Below are experts of layer 11 (counted from 0) of a mixture-of-experts language model. Rows are named router (the router's row for the expert), gate (a neuron's input weights, with its number), up (a neuron's input weights, with its number) and show model dimensions 0-255. Each number is 128 + 24 x the weight over its row's rms, rounded and kept within 0 to 255.
Before each expert's rows: a language model's description of what the expert responds to; "mostly gets" lists some tokens that are sent to it at least half of the time. This comes from a sample of Wikipedia text that the model never trained on.

# expert 36
Numbers in tables, measurements, coordinates and scores, such as 12°, (16 ft), 4/5 ratings, plus superscript ^{ markers.
mostly gets: "^{", "±", " 12", " 9", " 6", " 7"
router [ 92 132 113 126  70 114 156 120 136 117 167  99 102 149 113 150 120 127 127 136 144 111 110 141 117 190 152 144 152  78 119 101 124 151 136 147  99 171 110 140 128 146 131 157 162 139 127 178 106 137 162  89 111  94  87 127 126 159 161 117 127 131  72 125 124 139 147 150 130 118  96 125 156 119 152 168 159 123 145 158 145 162 143 109 162 136 146 139 126 161 156 138 130 121 181 129  99 122 121 134 110  98 137 180 133 130 122 144 134 142 135 147 114  94 139 120 159  90 126 152 165 119  77 147 154 175 166 138  83 120 145  78 134 133 106 106 144 141 117 147 142 120 155 101 120 126 140 119 146 162 157 139 163 114 151 110 101 129 111 140 105 130  98 133 139 125  93 117 100 116 100 134  97 128 143 117 116 121 140 116  99 149 101  94 138 136 148  81 109 127 114 117 133 107 140 118 127 102 140 103 123 106 117 111 129 159 164 157  74 144  88 157 121 134  87  93 165 130  96 125 123 100 159 117  94  55 140 154 115 134  71 161 187 114 120 143 111  91 116 141 131  94 141 117 111 123 155 126 166 154 108 135 155 126 157 117]
gate0 [114 126 164 159 111 112 111  99 106 141 100 137 105 179 148 142 148 114 113  97 129 127 155 116  82 154 116 146 129 118 157 159 191 138  98 164 113  77 175 152 134 171  88 137 134 123 205 130 119 154 154  98 124 109 129 138  97 131 185  91 119 120 105 104 177 171 124 121 116 132  96 108 123 116 142 133 135 123 193 134 119 154 118 113 166 125  86 149 170 139  98 153  99 140 156 113 120  74 139 136 159 151 153 142  83 132 125 103 124  96  94 149 179 121 131  88 136 113 139 138 177 141 123 110 124  86 123 110 162 129 111 120 125 125 148 161 164 120  92 117 120 136 128 163 121 106 137 100 105 161 106 118 130 143 130 118 110  96 132 120 134 137 157 100 177 120 104 131 102 134  92 143 113 168  65 164 175 115 133 132 149 124 121 130 145 127 143 139 100 117 161 110 143 149 153 156 145 119 117  93 103 108 117 119 142 128  96 128 138 115 147 133  99 100 115 125 153  86 149 112 126 110 159 138 119 151 120 128  92 123 137 135  95 142 156 109 138 128 127 139 104 109 139 123 157 140 112 134 117 136 104 177 108  96 150 126]
up0 [131 114 118 211  96 139 116 118  87 143 136 146 145 128 131 114 117 136 128 105 115 115 164 123 130 150 137 123 155 109 101 101 124 193 125 132 158 146 127 146  57 104  93 152 136 141 116 141 142 144 144  90 103 109 129 144 160 116  97 142 114 148 185 125 153 127 169 111 149  91 120 133 100 141 122 126 105 141 144 135 142 113 101  76 163 113 135 139 110 111 104  97 118 143 142 150 128 116 128 122 131 143 132 101 137 145 125 124 130 150 141 120 193 152 114 110 121 115 123 171 153 169 148 110 124 185  53 159  97 116 131 141 124  92 106 134 138 123 168 125 103 133 130 139 123 134 167 138  95  67 137 140 144  57 132 112  92 125 129  98 121 141 128 133 105 125 116  86 121 155 108 124 107 143 164  74 166 131 133 134 159  85 128 122  94  96 145 121 115 127 128 143 154 138 107 132 108 130 101 162 146 123 111 146  92  96 131 130  97 125  96 129 135 115 123 121 138 158 187 112 141 148 115 145 109  86 121 115 147 150 151 135 152 162  59 167 109 131 131 168 145 139 121 113 137 106 105 153 134 115 137  96 116 103 126 123]
gate1 [118  85 123 113 132 150 112 111 123 129 135 148 127 111 104 133 155 108 151  98 169 110 104 130 125 115 104 107 168 117 135 156  83 117 118 172 165 136 138 110 139 183 129 118 188 132 123  83 134 151 155 132  92 169 175 134 118 160 136  92  76 103 128 112 133 124 118 114 105 140 117 125 123 134 115 154 131  91 132 151  91 148 123 131  80 127 122 110 160 122 123 131 132 193 156 144 113 105 171 124 130 138 152 118 102 123 111 140  98 136 116 128 140 118 171  96 137 149  94 132 132  87 104 183 132 153 114 129  99 117 122 131 109 119 121 101 126 152 117 134 137 144 104 131 107 179 156 106 148 129 126 112 126 150 141 133  96 122 121  84 127 108 131 128 120 155 103 127  83 130 152 175 104 151 153 113 149 145 122  81 117 113 164 164 117  93  83 128 118 118 119 161 122 137 142 154 185 130 144  98 139  98 180 177 160 118 150 127 132  67 164 128 117 135 148 119 164 124 100 155 158 107 146 129  56 151  95 130 115 101 159 168 148 107 110  93 107 147 143 126 114 106 148 144  97 104 136 126 118 145 122 132 114 148 113 172]
up1 [102 129 117 125 148 110 137 115 105 148 169 120 101 179 109 145 186  99 167 132 126 128 143 115 126 152 165 113 104 110 165 127 100 104 125 157 129 137  69 142 148 116  86 122 120 129 140 143 141 127 130 125 151 111  98 170 157 114  90 163 147 144 143 112 110  97 137 108 150  93 117 171 159 111 139 138 159 138 140 131 109 149 107  74 131 158 142 103 116 123  84 133 135 205 122 136 118  83 133 114 126 152 138 106 123 156 100  83 124 160 126 114 105 106 109 125 144  55 102 116  98  95 120 120 121  88 100 141  99 122 104 116 103  72 134 139 116 131 157 145  85 114 124 131 151 143 102  77 142 167  92 142 158 109 145 103  97 126 145 103 112 132 143 135 105 120 157 129 168  83 115 124 111 104 114 124 116 146  96 151 117  88 136 116 117 115 178  98  81  87  96 147 130 131 135 155 106 155 144 115 125 116  73  72 114 101 126 137 127 119 157 105 124 108 121 125 134  84 148 135 100 137 129 108 122 118 166 150 109 118  67 126 100 125 109 145 126 133 113 122 106 143 108 118 125 164 130 144 131 143 120 132 139 113 161 143]
gate2 [150 158 124  88 143 150 161 139 109  97 154 128 153 123 150  79 114 116 138 112 163 163  86 128 107 109 125 145  85 122 148 116  88 120 125 154 161 150 151 121 139 145 100 134 100 150  71 172 144 142 109 173 136 131 153  73 167 135 132  93 120 135 143 142 138 116  81 155 151 116 115 166 120 115 113 116 122 141 145 117 161 116 103 142 188 126 109 157 133 144  77 137 123 131 121 120  98 136 180  79 171  81 138 145 134 134 118 127 118 158 121 104 143 148 126 110 150 141 153 125 122 140 123 125 157  89 149 109 127 158 100  97  91 135  86 140 146 125 149 114 102 113 142 150  75 117 117 121  91 144 121 151 113 119 102 131 153 131 140 172 158 131 137 166 137 140 128 157 130 109 122 148 162  65  88 146 125 133 143 145 122 168 109 139 142 120 117 105 143 119 126 136 132 145 146 112 150  91  98 125 190 143  94 154 131  95 133 193 162 127  93 114 133 171  98 163 153 132 111 124 117 139 140 151 128  88 100 127  76 137 101 145 146 117 116 162 140 115 125 132  96 126 133 165 150  96 143 143 129  96 109 100 126 105 113 141]
up2 [ 81 101 128 138 160 131 103 104 134 163 140 137 122 137 127  75 159 163 128 129 161 136 144 179 147 100 138 134 112 159 138  97 120 121 110 120 149 146 137 165 136 149  79 132 160 116 120 146 151 136 139 121 140 138 139 173 137 137 157 117  88 126 118 151 119 135 115 138 132 148 107 140 185 157 142  93 118 125  95 137 109 124 149 112 129 190 109 134 123 168  80 134 180 118 171 131 111 133 106 100 135 144 134 127 128 153 127 103 100 156 127 110 193 132 161 127 155 151 166 133 148 144 120 116 127 108 153 122 141 125 151 118 104 173 154 138 161 136 148 101 123 142 149 171 124 176 120 158 139 131 132 105 121  96 161 109  74 109 147 101 118 131  94 125  88 147 140 116  88 122 159 148 136 131 136 170 133 136 110 154 145 144  76 110  96 130 149 140 158 153 153 127 106 103 134 134  88 144 137 121 138 121 115 144 161 111 104 141 158 131 129 145 118 100 124 104 125  54  94 127 119 167 148 110 100 122  88 137 121 168 147  99 106 131 105 139 165 161 156 136  97  95 127 158 114 124 118 150 138 132  49 144  87 104 117 112]
gate3 [111 143 142 120 152 133 165 140 134 164 148 146  94 124 126 120 111  95 149 108 100 107 146 127 163  87  99 123 113 135 105 172 107 180 136 125 181 121  88 106 127 149 170  81 136 159 140 112 100 170 121 114 130 131 181 151 143 106 148 118 126 162  95 124 149 136 156 134 108 157 122 116 137 112 142 123  82 143 109 133 101 127 128 147 119 172 138 144 149 136 165 138 142  92 145 131 142 126 100 124  89 129 138 112 122 139 139 125 140 125 166 170  81 103 165 107 186 127 130 108 123 125 140 147 146 149 133 138 114 146 160 169 121  99 147 110 125 200 114 190 120 147 140 138 128 121 183 107 137 128 134 157 165 105 123 122 108 120 118  90 124 163 143 173 107 115 156 108 140 145 143 102 134 120 116 111 132 151 132 106  76 134 123 122 160  89 114 117 145 116 143 129 181  84 154 138  94 165 117 119 133 143 137 151 129 127  96 100 114 140 131 168 136 116 132 131 150 151 147 148 149 165 135 160  99 123 145 168 129 162 135 157 133 151 123 163 121 157  76 100 131 149 131 155 126 161 170 153 148 126  94 126  80  77 113 134]
up3 [103 139 141 119 134 108 149 160 102 104 161 152 122 138 111 150 198 142 120 133  78 118 136 127  84 125 124 115 128 134 134 139 146 119 116 158 105 150 177 139 152 156 176 122 109 129 103 111 146  97  84  87 111 143 110  92 146 103 113 120 124 120 171 167 151 121 117 164 142  87 146 116 100 115  91 116 172 119 131 116 180 164 141 131 121 131 136 102 111 132 112 161  97  89  97 104 100 111 138 141 113 135 120 135 103 111  88 140 122 161 106  95 157 118 128 143 127 151 117 151 114 113 105 128 115  99 122 129 140 110 103  87 172 144 114 139  96 117 134  90 122 136  88 136 131  86 155 109 117 151 136 164  96  95 119 124 144 162 146 127  99 158  95 117 176 142 120 130 112 169 126 143 141  93 166 115 182 127 138 144 209 108  82 113 103 134  74 138 129 125 102 143 170 123 140 125 148  97 115  95 110 161 148 150 111 132 192 113 104 137 101 113  98 141 141 127 142 106 137 127 134 141  96  99 146 126 170 136 129 108 149  96 148 123 110 127 116 114 143 131 116 136 146 109 127 106 101 113 170 117 151 160 159 120  91 154]
gate4 [138 128 102 101  94 101 122 112  99 139 128  96 150  92 173 109 143 123 162 130 100 128 112 145 113 140 101 128 146 133 110 129  82 127 136 151 110 131 125 152 106 123 135 113  92 130 119  99 186 142 106 110 179 110  99 107 135 134 172 123 105 103 128 117 149 128  88  91 130 171 170 162 136 138  98 172 117 140 136 134 154 114 126 118 159  69 161 153 127 118 140 181 137 145 157 114 108 177  83 161 130 160  94 112 178 125 127 126 127 124 128 117 110  99 106 114 142 123 159 125 127 141 132 162 128 141 166 112 117 159 128 117 117 149 138 138 129 145 152 157  89 102 119 163 118  94 110 160 144 157 170 146 143 143 128 141 103 108 135 122 142 120 149 155 124 151  97 140 159 118 124 155 120 129 114 190 161 116 118 160 119 150 134 141 112 115 108 136  86 117 136 150 111  83 134 134 112 114 138 132 182 114  91 126 160 143 159  68 141 132 110 105 140 126 110 172 169 111  69 144 164 153 138 111 112 127 159 138 118 127 160 133 117 137  90 125 132 101 135 165 126 174 147 150 142 150 106 136  93 140 164 140 187 136 136 174]
up4 [153 152 139 167 105 127 173 126 134 125 150 138 130 148 155 101 179 126 158  79 130 129 158 153 145 132 125 160 144  90 147 111 126 186 181 121  81  75 123  80 131 126 146 163 113 134 148 116 156 150 157 114 135 144 160 103 110 133 119 114 104 103 138 109  99 149 102 113  97 160 121 147 100 147 129 142 127 121  92 110  99 120 129 138 105 168 136 104 129 115 123 110 149 125 135 139 140 157 137 150 105 134  72 118 113  93 210 130 117 134  82 164 100 148 132 175 156 105 131 101 151 141 127 134 171 154 121 118 118  82 149 140 109 164 124 143 117 102  88 111 115 106 111 155 163 133 109 105 161 123 115 140 116 120 146 155 121 101 132 121 160 110 163 104 144 117 145  94 130 126  97 131 121 119 139 111 106 107 139  82 137 131 113 133 121  90 108 161 130 134 138 153 131 163 105 150 141 117 146  95 103 136  76 178 126 109 123 103 119 141 138 101  80  96 108 159 139  76 159 158 128 151 129 139 118 122 141 131  98 131 138 125 116 136 116 116 122 170 156 116 152 112 134 122 160  99 125 119 189 127  97 151 125 185 166 126]
gate5 [147 125 116 147  78  92 145 122 131 168 131 148 109 137 104 121 153 107 134 125 121 119 127  99  96 114 136  79 122 124 149 111 174 102 107 141 117 179 174 113 173 157 135 127 110 112 146 130 137 142 132 174 152 113 108  71 149 107  69  92 106 107 129 144 110 127 133 112  96 135 160 135 126 135 123 163 165 148 146 127 138 149 134 100 121 120 164 127 111 106 122  99 115 121 148 124 119 124 154  78 139 142 134 142 124 101 105 141 152 123 116 140 144 144 133 127 157 143 150 148  90  96 137 160 145 133 151 131  90 124 161 148 151 146 157 109 117 103 119 142 128 125 131 122 129 148 135  86 134 132 151 115 114 135  90 129 164 109 100 106 101  94 113  97 140  94 120 148 132 111 112 129 134  83 116  93 114 140 122  99 107 126 146 125 146 134 187 127  91 134 107  84  95  79 155 114 123 107 121 155 104 182 120  80  78  96 101  94 102 114 150 155 135 114 185 167 106  88 173 120 138 143 157 101 152  68 128 137 110 105 108 154 108 123 142 117 121 126 145 159 126 168 117 108  97 121 154 103  77 114 155 116 110 166 155  94]
up5 [ 99 148 117  98 136 170 107 111 129 129 165 156 106 158 120 133 159  96 147 138 122 157 129 131 115 112 115 167 127  99 109 116 164 103 126 134 144 110 112 159 144 115 120 145 120 133 127 143 131 117 115 148  91 112 158 117 106 139 126 140  90 156 156 158 172  91 109 145 115 120 130  92 140 113 116 116  92 129 171 169  87 161 136 154 128  79 101 151 136 150 117 168 170 120 102 106 151 136 121 165 154 166 103 151 109 142 105 119 139 155 120 133  95 107 159 136 102  90 160 155 133 115 137  97 151 133  91 115 138 119 163 118 164 151 142 148 128 150 125 145 103 161 120 140 141  98 105 140 125 122 143 140 107 162 121 112 129 109 190 138 160 140 134 109 125 159 111 153 136 163 104 107  59  82 182 161 118 116 145 143  93 198  99 169 165 104 141 107  83 101 137 128 116 125 113 152  81 137 152 128 139 112 116 125  94 123 126 147  99 117  90 122 136 127 147 148 142 118 154 136 100 144 127 146 168 161 170 164 145 101 102  97 119  90 138 137 129 125 123 148 126  94 160 126 143 155 189 136 127 158 127 158 163 127 109 130]
gate6 [117 121 137 130 119 132 117 135 117 155 136 135 133 132 132 121 114 173 109  99 123  95 129  91  98 124 112 175 142 151 116 102 140 110 135 150 119  97 116 118 165 162 157 180 101 110 109 145 101 111 160 137 109 111 108 154 151 152  99 132  93  93  66 149 134 130 102 172 132 122 113 111 119 135 104 161  94 103 127  77 107 132 125 133 183  95 131 107 130 154 178 103 155 140 133 121 146 118 108 131 156  81 158 156 142 140 113 160  77 129 155 143 126 143 173 159 131 114 150 147 133 124  99 151 143 132 116 119 114 111 128 150 118 188 116 137 122 114 122 138  86 107 110 129 108 161 110 113 142 121 136 124 145 158 160 151 105 114  96 155 122 106 116  90 148 108 149 159 122  93 122 135  86  81 158 121 170 141 189 102 115  94 132 132 174 142 142 106 153 111 142 152 121 127 131 123 104 129 116 136 146 168 123 160 136 188 142 102 133 147 141 100 102 146 107  57 127 148 111  95 177 133 140 106 139 123 108 140 117 141 110 158 123 126 170 134 118  65  91  98 128 107 124 116 135  98  86 131 148 123 102 165 113 102 129 141]
up6 [128 102 137 110 127 125 102  98 161 117 118 134 128 129 114  58 144 129 127 116 123 152 103 151  87 128 133 145  85  93 108  99 176 111 136 162 103 141 144 117 139 143 140 158 127 124 139 152 122  98 132 133 142 129 153 118  79 144 121 130 131 153 125 117 122 116 127 137 111 107 159  88 114 132 175 116 186 165  92 179 160 133 142 151 146 103  76 137 146 126 134 184  91  74 149 125 105 185 159 130 111 161 100 156 106 108  61 147 141 103 114 158 129 178  81 133 126 112 139 114  97 125 133 159 126 154 136 108 113  93 141 129 174 105 141 124 109  66 113 108 144 149 162 142  96 168 137 141  80 117 116 126 125  92 196 103 119 111 147 131 123  80 108  96 134 175 131 148 171 140 149 102 118 133 142 155 126 125 133 152 123 126  91 154 116 121 122 135 146 119 126 133 166 124 165 146 107 156  90 135 130 138 135 125 132  77 117 156 164 142 108 112 128 145 110 155 127 125 113 132 142 132 129 125 131 130 150 132 125 128 164 103  97 140 156 134 137 108 141 124 129 126 127 155  89 113 174 107 131 119 110 100 142 134 157  88]
gate7 [146 166 125 148 134 100 127 156  99 109 146  88 142 112 112 113  66 110 140 143 120 139 157 142 148 125 135 139 101 113 138 124 166 108 134 107 137 116 142 155 129 118 149 123 138 155 149 141  91 132 154 146  99 135 113  97 145 139 108  92 117 140  83 155 184 165 160 118 121 141 147 160 130 142 128 178 136 101 167 136 121 135 101 131 151  94 150 155 106  81  97 119 109  91 101 106 178 133 154 126 106 102 139 127 149 134 151 141 131 146 142 129 147 129 107 137 133 148  59 169 159 133 161 112 130 156 165 139 109 101 144 123 114 122 101 100  83 132 181  93 129 138 103 114 120 169 124 105 138 133 131 169  96 114 128  81 134  83 108  95 108 171 159 140 129 132 142 174 128  83 118 127 147 156 126 141 120 169 131 133 132 162 140 121  89 147 123  71 165 110 135 153 140  64 149  92 152 129  78 129 144 131 138 168 112 103 146 116 169 169 138 123 113 117 133 120 120 158  94 136 132 145 117  80 102 127 102 129  99 129 154 139 149 159 103 147 145 128 125 150 111 137 120 119 173 148 119 134 163 124 114 130 144  99 136  89]
up7 [135 165 121 138 138 113 127 177 154 174 119 139 172 112 120 155 138 128 138  90 109 121  91 153 121  87 144 149 141  99 124 111 122 124 149 136 109 145 127 120 159 119 130 121  89 140  99 114 110 162 142 142  81  98 128 131 135 134 105 134 135 116 125 111 131 119  98 102 168 122 142  94 154  90 172 150 145 114 137  80 140 116 123 138 105 131 142  94  85 117 111 153 139 127 102 127  86 144 116 142  67 148 160 121 118 182  78 127 143  86 144 170 143 115 176 120 158 115 161 117  93 109 166 127 119 111 149 139 126 131 141 154 129 108 160 153 150 109 111 148 104 135  98 184 156 116  98 135  90 109 174 178 122  92 120 117 151 165  99 133 115 117  56 121 143 162 114 139 136 119 137 123 102 121 142 108 118 125 127 118 159  81 116 132 139 131 123 126 137 190 148 124 117 135 123 139 164 132 136 113 111 149 130  82 148  79 124 128 116 178  96 163 108 159 142 153 140  99 103 143 136 100 100 110  91 136  65 117 100 114 105 171 146 103 146 126 154 122 162 115 117 137 113 127 116 141 115 114  91 102 133 103 118 160 133 119]
gate8 [ 94 135 140  99 106  82 128 104 142  99 160 134  83 138 158  85 130 103 101 124 137 156 146 124 133 167 102 164 190 139 134  89 156 116 152 165  88 118 137 142  66 128 132 186 120 133  83 141 166 105 135 119 146  77  90 140 109 123 141 129 137 113 143 120  94 128 121 112  93 133 143 103 135 114 148 111 174 144 137 148 131 139 147 105 118 143 151 128 121 125 122 137 166 132  96 102 155 115 162 133 129 156  99  79 136 123  59 104  93 152 137 134 146 128  90 123 167 103 125  98 134 152  87 160 112 122 165 109 149 126 121  96 150  91  90 145 149 159 162 141 148 121 105 115 111 101  93 123 127 155 153 151  86 153 123 115 156 137 133 113 151 158 158 161 122 101 151 141 125 117 129 117 108 135 130 103 155 151 149  85 108 110 122 122 123 105 145 125 103 121 110 155 147 101 115 125  89 170 112 136 112 153  88 122  90 159 135 102 116 156 149 114 121 137 133 146 129 125 100 126 145 124 190 165 145  86 122 127 176 137  94 108 154 141 152 124 144 144  97 113 118  97 111 146 163 130 149 131 115 122 152 173 148 115 144 146]
up8 [138 151 144 117 117  93 142 148 110 116 131 121  67 139 160 135 126 100 144 112  98 109 158 127 105 153 174 139 150 133 136  90  95 133 103 149  68 128 138 127 147 141 131 137 145 159 113 164 115 102 152 126 141 128  90  98 109 127  95 125 102 109 120 127 127  90 122 142 124 172 113 140 116 112  98 102 132 138 131 101 133 135 106 154 126 103 184 124 149 159 157 165 157  69  80  96 130 129  81 157  91 182 101 150 170 107 142 118 129 138  99 129 102 175 132 118 157 161 114 130 159 103 100 124 148 119 101 103  83 143 116 142 131  96 135 106 106 144 147 129 148  90 152 138  95  95 128 122 128 125 131 126 162 103 178 178  93 104 131 130  85 172 114 167 146 159 121 144 101  82 102 122 120 148 120 181 154 109 106 127 136 118  87 145 119 153 123 185 134  87 143 145 118 139 121 100 126 130 133 104 118 146 117 146 100 110  99 110 136 195  99 108 107 158 119 127 108 160 136 131  91 125 131 137 154 140 117 160 127 110 116 152 114 111  90 151 120 132 138 129 159 115 134 127 122 138 138 100 150 102 117  96 143  94 152 153]
gate9 [102 116 107 152 120 131 150 162 128 125 188 145 133 123 113 143 142 154 100  79  86 108 111  95 138 132  94 111  96 121 126 151  99 105 119 173 158 126 119 104  89 148 142 139 156 122 105 170 165 140 104 143 156 152 132 129 128 109 100  78 156 131 126 134 163  91 143 142 128 127 125 159 149 135 135 118 166 126 148 131 154 150 168 135 131  87 115 136 110 123 121 173 123  77 141 149  71 110 129  99 122 109 121 104  70 163 126 149 100 112 102 131 119 107 117  92 123 107 160 148 170 148  88 155 113 125  97 130 126 134  89 111 127 127 119 120 105 149 119 109 108 109 112 155 105 146 112 108 149  89 164 136 185 153 117 125 105 137  93  85 121 145  97 110 148 170 117  96 105 118 141 151 152 118 104  89 149 132 152 108 134  90 159 130 125 159 131 132  96 102 121  95 136 197  87 107 150 114 147 157 129 176 148 119 122 125 144 101 139 163  97 135 104 107  86 114 115 158 131 152 129 161  87  88 130 117 136 181 139 164 125 142 108 120 135  94 126 104 109 167 119 131 160 100 133 136 111 139 103 117 134 108 154 116 113 126]
up9 [110 137 114  62  78 128 153 146 134  84 126 141 122 122 167 154 101 118 176 160 146 117 143 101  98  92 111 109 147 182 129 116  94 116 124 152 128 182 110 116 164 128 157 118 114  91 118 107 113 153 121 131 148 156 108 142 109 106 114 100 107 180 158 165 131  91 148 146 112 112 107 123 122 158 121 142 132 160 111  86  93 116 138 124 123 116 178 137 150 112 125 162 131 134 116 128 111 149  71 156 145  93 147 132 142 133 126 132 126  99 116 106 134 124 170 113 140 111  77 116 122 117  76 128 150  99 106 118  81 112 158  64 109 109 137 174 104 145 105 108 142 151 111  92 117 153 115 116 124 127 115 148 135 174 123 156 149 170 136  81 121 147 132 119 113 157 126 132 127 109 129 180 117 151 154 104 150 156 163 120 117 118 118 102 139 159 159 147 108  74 142 117 136 145 155 147 179 157 139 138 128 174 125 121 135  91  99 117 108 106 123 112 133 144  95 114 147 117 143 121 106 144  92 123 104 141  89  97 162 128 125 163 153 139  88 146 143 131 120 148 168 128 152 127  97 132 138 144 117  99 111 142 144 123  99  97]
gate10 [137 139 149 136 140  75  82 115 110  98 113 169 107 125 144 113 118 137 133 150 153 112 144 103 126 145 129 161 160 130 148  91 117 117  92 113 111 122 101  89 130 158 109 126 133 106 109  87 101 181 144 130 112 128 129 142 139 151 121 108 109 105 138 118 153 133 120 103 129  96 137 133 152  96  73  76 144 130 134 126 117 170 120 101 154 138 145 155 166 129 158 107 129 104 101 151 125 126 126 117 121 123 125 140 102 123 157 153 150 140 183 143 129 125 144 120 150 117 148 175 157 110 156 132 140  99 160 128 153  67 119 159 119  94 111 150  98 121 131 167 109 105 147 113 156 155  95 172 135 133 121  95  75 161  93 122 142 142  90 165  98 131 105 107 172  92 115  83 144 117  69 120 117 123 114 117 119  98 130 107 120 125 139 140 118 114 128  89 124 148 142 129  63 114  98 130 139 128 126  75 133 140 115  99 138 105 170 132 106 160 142 133  96  73 141 126 150  77 114 126 118 166 112 135 100 145 133 122 144 169 110 143 139 160 153 118 116 192 135  91 103 133 135 132 133 149 115 174 147  76 102 118 120 128 115 134]
up10 [ 95 128 134 119 179  86 137 123 114 131 153 106 115 171 121 112 126  77 116 138 149 170  98 161 146 124 118 121 118 128 140 143 111 129 165 123 130 100 160 127  98 100 175 162 145 189 138 157 141  89 116 137 127 137 170 139  74 115 130 119 145  88 134 165 105 132 110 127 111 201 115 129 129 146 176 132 103 113 149 105 118  64 120 119 116 146 132  97 114 110 124 138 104 134 141 145 127  84 126 139 167 144  97 143 154 140 108 119 145 155  48 138 110 115 123 151 110 155 107 143 125 131 105 124 107 141 118 117 174 123  83  88 130 137 148 127 145 138 116 108 170 159 147 148 123 116  93 137 154 143 118 142 111 100 151 118 155  81 138  97 145 138 129 154  94 122 161 102 128 136 160 114 159 145 135 143 115 124 134 132 144  85 111 138 103 155 101 118 123 127  93 145 133 103 148 163 148 112 143 181 179 157 133 125 152 117 105 115 171 102 114 121 129 117  90 125 139 141 136 126 165 144 143 141 101  68 103 134 113  93 110 124  80 130 136 193 128 111 156 129 123 120 158 121 104 127 148 153 111 143 133 100 152 117 136 102]
gate11 [162 106 118 174 147 129 155 137 128 119 123 135 133 125  98 156  74 134 106  74  89 137 164 153 119 127 170 114  82 131 122 119 136 138 134 145 126 179 179 121 125  88 155 109 117 131 172 159  80 178  92 150  99 126  86 139 105 128 133 126 104 158 163 118  63 126 157 140 140 182 125 129 121 124 118  95 185 140 149  83 136 144  85 108 149 141 133 110 133 126 121  77 130 132 139 113 142 105  97 129 115 105 119 114 124 182 115 153 128 109  93 171 135 110 129 136 153 106 122 141 135 113 146 133 147 163 162 145 126 117  82 125 110 144 128 136 135 161 155 128 154 156 165 192 147  99 112 155 131  80 143 112 133 142 143 161 116 146 104 145  92 137 123 122 136 118  93 151 121 101 145 141 138 118  84 115 128 126 168 170 156 114 153 138 146 164 131 118 132  91 126 142 110 111 117 104 138  82 133 120 150 144 145  93 163 129  96 105 125 156 132 126 134 132 116 129 156 103 137 126 141 136 107 154  97 143 120 111 107 120 113 161 129 104  76 120 125 119 118 128 165 136 137 120 159 186 121 102 137 101 140 125 175 103 146 111]
up11 [111 160 165 117  84 128 133 172 152 114 148 102 131 132  96 147 143 136 136 152 110 113 137 122 124 148 129 142 154 109 109 104 154 104 162 149 121 110 122 169 135 137 103 121 104 150 132 150 103 147 116  87  98 152 131 124 161 118 137 120 105 122 113 136 118 134 126 118  70  88 126 112 144 134 147 121 134 134 148 111 152 148 115 138 131 118 104  89 155 137  75 103 141 158 124 116 143  96 100 168 118 114 135 124  91 176 105 127 148 108 130 153 150 149 117  93 150 124 132 119 108 129 127 130 105 157 141  88 150 114 109  85 148  97 120  97 141 146 153 121 123 127  91 108 146 122 149 146 136 120 102 107  92 140 157 121 125 109  78 148 147  72 147 120 126 122 127 139  97  94 153 132 110 124 148 120 126 133  86 163 148  87 144 138 134  95 153 142 109 145 143 168 159  98 126 144  89 136  90 180 103  98 109 171 176 126 138 114 140 165 156 114  95 135 111 149  98 111 121 121 137 113 159  85 109 139 143 171  75 166 138 137 107 127 207 118 118 129  98 151 117  94 152 154 190 121 122 125 181 134 101 191 124 137 101 153]
gate12 [168  90  90 130  85  91 112 123 111 102 122 120  97 131 109 116 129 134 140 159  67 157  99 149 145 165 116 115 124 118  79 142 151 122 143 127 104 103 109  95 137 186 121 134 118 126 116 134 161 167 140 101 134  98 132 116 104 108 199 148 152 166 138 147 164 165 102 150 104 129 128 131 157 147 148 117 126 163 143  93 174 107 131 143  84 113 111  88 124 131 130 110 165  77 141 157  71 135 131 106 115 116 151 111 146  98 124 137 169 100 179 165 150 104 126 127 119 134 151 156 121 131 149 149 122 166 148 104 104 134 149 147 136 150 126 125 144 135 109 109 143 112 145 122 117 128 132 151 140 144 168  96 125 134  98 140  92 154 142 124 105 127 149 110  79 148 160  97 134 157  99  97  96  92 156 127 140 130  78 106 111 142 139 127 150 173 132 124 180 148 134 118 135 125 132 134 105 132 148 136  89 152 159 113 151 169 128 108  94 136 120 133 110 107 148 114  86 157 119  78 117  99  81 156 131 146 141 111 115 140 147 142 147 128 111 138 171  97 100 122 119 138 167 111  94 148  99 124  91 112 120 121 130 147 104 144]
up12 [142 161 131 174 134 183 117 173 143  99  66 120 159 156 112  91 127  87 113  72 110 135 144 110  98  79 143 185 119 138 148 129 118 166 135  71 102  93 135 161 127 179 165 113 117 140 128 134  78 141 127 119 113 125  91 130 141  98  98 113 150  88 113 155  91 105 128 142 141 100 131 115 130 117 106 131 144 139 130 131  96 124 106 124 150 140 153 132 129 143 137 145 151  93 136 128 106 134 127 143 132 109 154 126 149  66 125 135 120 147  96 127 126 147 122 114 156 132 126 127  93 113 103 105  83  95  68 117 139 102 133 118  95 104 135 130  88 119 111 112 155 139 125 152 102 108 108 118 132 156 108 170 141 176 129 102 129 145 133 129 134 111 117  93 203 132  99 144 150 143 171 175 114 103 145 130 132 125 174 167 172 135 129 136 116 107 138 138 117 128 100 114 138 179  93 110 132 148 118 166 157 108 120 118 120 129 113 135 111 109 125 169 135 144 160  92 163 146 151 108 121 140 123 101 154 121 141 128 163 159 114 145 103 150 120  84 102 151 134 138 160 141 114 124  86 109 113 148 163 123 121 112 123 114 117 151]